Experts of a small language model: 4 picks a token.
Below are experts of layer 6 (counted from 0) of a mixture-of-experts language model. Rows are named router (the router's row for the expert) and show model dimensions 128-255. Each number is 500 + 40 x the weight over its row's rms, rounded and kept within 0 to 999. Numbers have three digits each.
After each expert's rows: a language model's description of what the expert responds to. This comes from a sample of Wikipedia text that the model never trained on.

# expert 18
router:482537432527440482481513547409444492483487502518518479481581534553487490497455478463502450478468496478540447541474485508525536479519545534581476538534401468484507447451509511532447563506471500547498496446569567559525431481404508540437426501476524523534483465534567523496462571458467467535572469452513481534523537547521490515486492468531546487524519565484493466503525415489492506586564
It responds to: Lowercase mid-word stems. Word pieces like f, fa, lo, la, w after a prefix, as in refrigeration, deficiency, failed, confront, weather.

# expert 0
router:476411497571438463456527469446540523525488458484480457466535518532516553457450553547573486553457570436521501429517524525513487495526528502518468566494458497474517520534475526446480494514467538508546446533517502443569504502474543502438497459482545484526541529511557446457481506445546480524439515474481519446442428516518519447554500430518535454479496422539488550579478484537448515519544
It responds to: Vowel-led mid-word pieces. Mid-word fragments with vowels inside foreign names and terms, like ba in Qarabağ, o in Alloy, or in Grigor'yevka; also the word as.

# expert 30
router:473422545502478527502552534459553466443455455538500363480532535592514558507525473498577441495497556458553562470505466506467495491529519494479472552503516439488464451444505499490411488501423601555437492519540532454468534496479521531482517485449511556563477462530503536526460437507464492504466447549539552546473509483572552478517530488501552572496516521456508556562422463566447556535500
It responds to: Years and -li/-ci pieces. Four-digit years in tables and dates like 2018 or 2001; syllable pieces li, ci, gi inside words, as in Police, especially, given.

# expert 29
router:498469547547475518511505477466472494432485437464491448483547595502531459454449611484548408489504479535494498513450494464414501526585512522511579489511529538432479532490496512516493533507432494482446449508483560501512482465437569568453496563472502519482515516546509516520488454447483494565535463538541482495507457552499533491493457532488566472505487496520489524546549506563547505533457
It responds to: Inner name letters. Single letters inside proper names, especially US states and places, such as Mi-s-souri, Mas-s-achusetts, Me-x-icans, plus plural s and years.

# expert 35
router:473422527556515449399551534432503503486464491549473472455524590564463437443488524512490493520516516520485473482404415521493532434546479458552496538568498457451501546447505512484461536492470532516507500503543481515474531506451545486440502520473456515513479461539512496539458553460542481567562465470492519495483464462531493469458498504507509513504505439441489534575472419512434522489503
It responds to: Headings, quotes, possessives. Section-heading equals signs after blank lines, opening quotation marks, possessive pronouns his, her, their, its, and possessive apostrophes.

# expert 48
router:413420477467524490458549514471554482514484508479444459421533537542457434466478462513517462493577550449549544449482498549511493501478507559541533481575425448460530530445486503508518487518500533540507451465489568526458505556401549496454538486478475560495496448550526546593482483464535431576592478537484495574496477508530505537480533525495518467512480415454432476515424494523529544516633
It responds to: Mid-word ar and syllables. Inner syllables of long words, above all ar in osteoarthritis, also po, vi, gra; word starts con, Mar, fa, and == heading marks.

# expert 13
router:458422456530485471478502443516480516506447500487489440444515536523427491484418448415528473525447524481471494509480492485516514489484549480450464469521470500488514525517542533525535550514479485486454478464526587484552493564482580556447524593443541474571481427546542451459478499501513460509567453545526441571476563576552525510525517487533513506535478552502468485565473496522437450522511
It responds to: Name and M/I pieces. Capital pieces and syllables inside names and foreign words, such as M, Mi, I, Jo, au and im, often in romanized or Latin taxon names.

# expert 4
router:475424501530417461475541509493534476450459465488461501492549517569488561533468474442589415486491487469539513428496499421533491443537524488496535543545478461482508460531473476547423558586498519556517474505505511515437447540425556542433454497513497466426458526496500551503440554516438551482514456528537507563503479511465578457469482516549564483525485418465514489597510427526447544541522
It responds to: Relative pronouns, list dashes. Relative and demonstrative words after commas or nouns, such as that, which, who, this, plus list-item dashes and numbers in tables.

# expert 27
router:454455510521413547465519513511575482452454385448513493445507545499480490482478429504531457507530513458475502500515472494503454400502551484547455520464470488470475494513508424475502528571468508489514523500511477543528520528394483550445527602456527539557536486510510573534490505474528445542471441520504470502437478479505520486516509519509545469508500468445474568551432456572483471546553
It responds to: Table pipes and re-. Pipe and semicolon separators in score or results tables, and the re prefix starting verbs like rebellion, relating, reduced.

# expert 37
router:456517473443466543483479518487516476526434519501460472459487612574489548488501520527591494525595569468484478468467451558501488492565538551534486506544484500479483469468498472468468567519484538554486497468503474489516472530463539470446412508520466537453520486562538474467468538500515459493472459577511494537424490483574570419438466428564563494510523485482529497559485490511463475510520
It responds to: Brackets and table symbols. Opening parentheses and quotes after a space, such as (19, (s) and (2), plus brackets, slashes, equals signs and math sub/superscript markers.

# expert 39
router:496414471513537479499524444432553558495443522474485445434567562535477487495481503499476427504449568505500530519522520439466464467503579472499463535546403491446518463510503463546452538480404534523474469522542548552556513517428521558467487555453481509519534511515577546483508542509513469472507490503555453484480428572570491493481504480512542499463468451494479570538484438513447549549538
It responds to: Separators and in/at. Commas between place names, spaces, pipes, slashes and semicolons in lists and tables, plus prepositions in, at, around, into.

# expert 6
router:429417435577458514466505492519565528483478427573499482467554524537527478447499470525555451522448563460487521440501528518476521543501555483498543537546552520491504496471513496515464464527466507609485517499539470497507544521408482540464439476422516491517538456560546504488536536525548485455493516512499448557462444551526425456551480514470569442462518497491521514556522517551485506555526
It responds to: F-initial word starts. Word-initial f or F pieces and verb stems opening a word, like fitted, fatal, found, form, film, the duc in producer.

# expert 58
router:489470516517419517480508519530491473481462471432551434483532581510493499505452512468564433542505512415486480506475484454494506465494588498554553492515449502439465503458488473527487513521477543547488530486556504487569519443422521440523471466495447493496497427561541503489463497551539476545487456494522490543488547548549470489468459522482482503448469489463539455501485465520453549579463
It responds to: Indefinite articles, superlatives. Articles a, an and quantifiers some, most, many, plus the superlative ending est/st, as in greatest, nearest, worst.

# expert 32
router:460412550407497527475522470455523484453515485477452468434540561530460532498457453524592408517473512481471452483472475466553524515478498485541497499471452512483517505486488464544455550497448459525527528475525563528567511558453500593454514554484531488530533525507534470515538500536541489592545480452550588549464458494522555484489385510490532435479430446508467526572435506507486481556458
It responds to: The -er piece, place nouns. The piece -er inside words like Southern, Tangerine, Gathering, plus nouns like father, village, town, city, and table numbers.

# expert 26
router:535505500495486522457530509488515460468527446457457428480541548549569484524426549553472469487489540515483475476538465444539540455550491561529477515506430443470464503423541507522540580525498536514421506546603475518532498444478589508494500587455475503471528467568513546509485540534492470478495465548535522518455450523583530424492566503554543475527471501455471454548482516520481516589443
It responds to: Colons and odd word pieces. Colons after list labels like Ecuador: and Plant badge:, table pipes and slashes, and inner pieces such as Fran'ch', Massach'us', iud'ex'.

# expert 2
router:479424493505502522421557514521562571496461508436544451435556577574474541451493537485552493448507552465507536477494441428544535536542538532486520488512498495450492503505504465552475544529532509514483411503493426557468458507391539561504449576460475482529547514544559543505491484542521475514562507592479512556445536502523559497543453530576446511474461492461451495488456492471504457549557
It responds to: Coordinating conjunctions, word middles. Mostly and, but, or, & joining names or clauses, plus mid-word pieces after So/Mo/Jo such as so'und', Jo'as', d'am'age.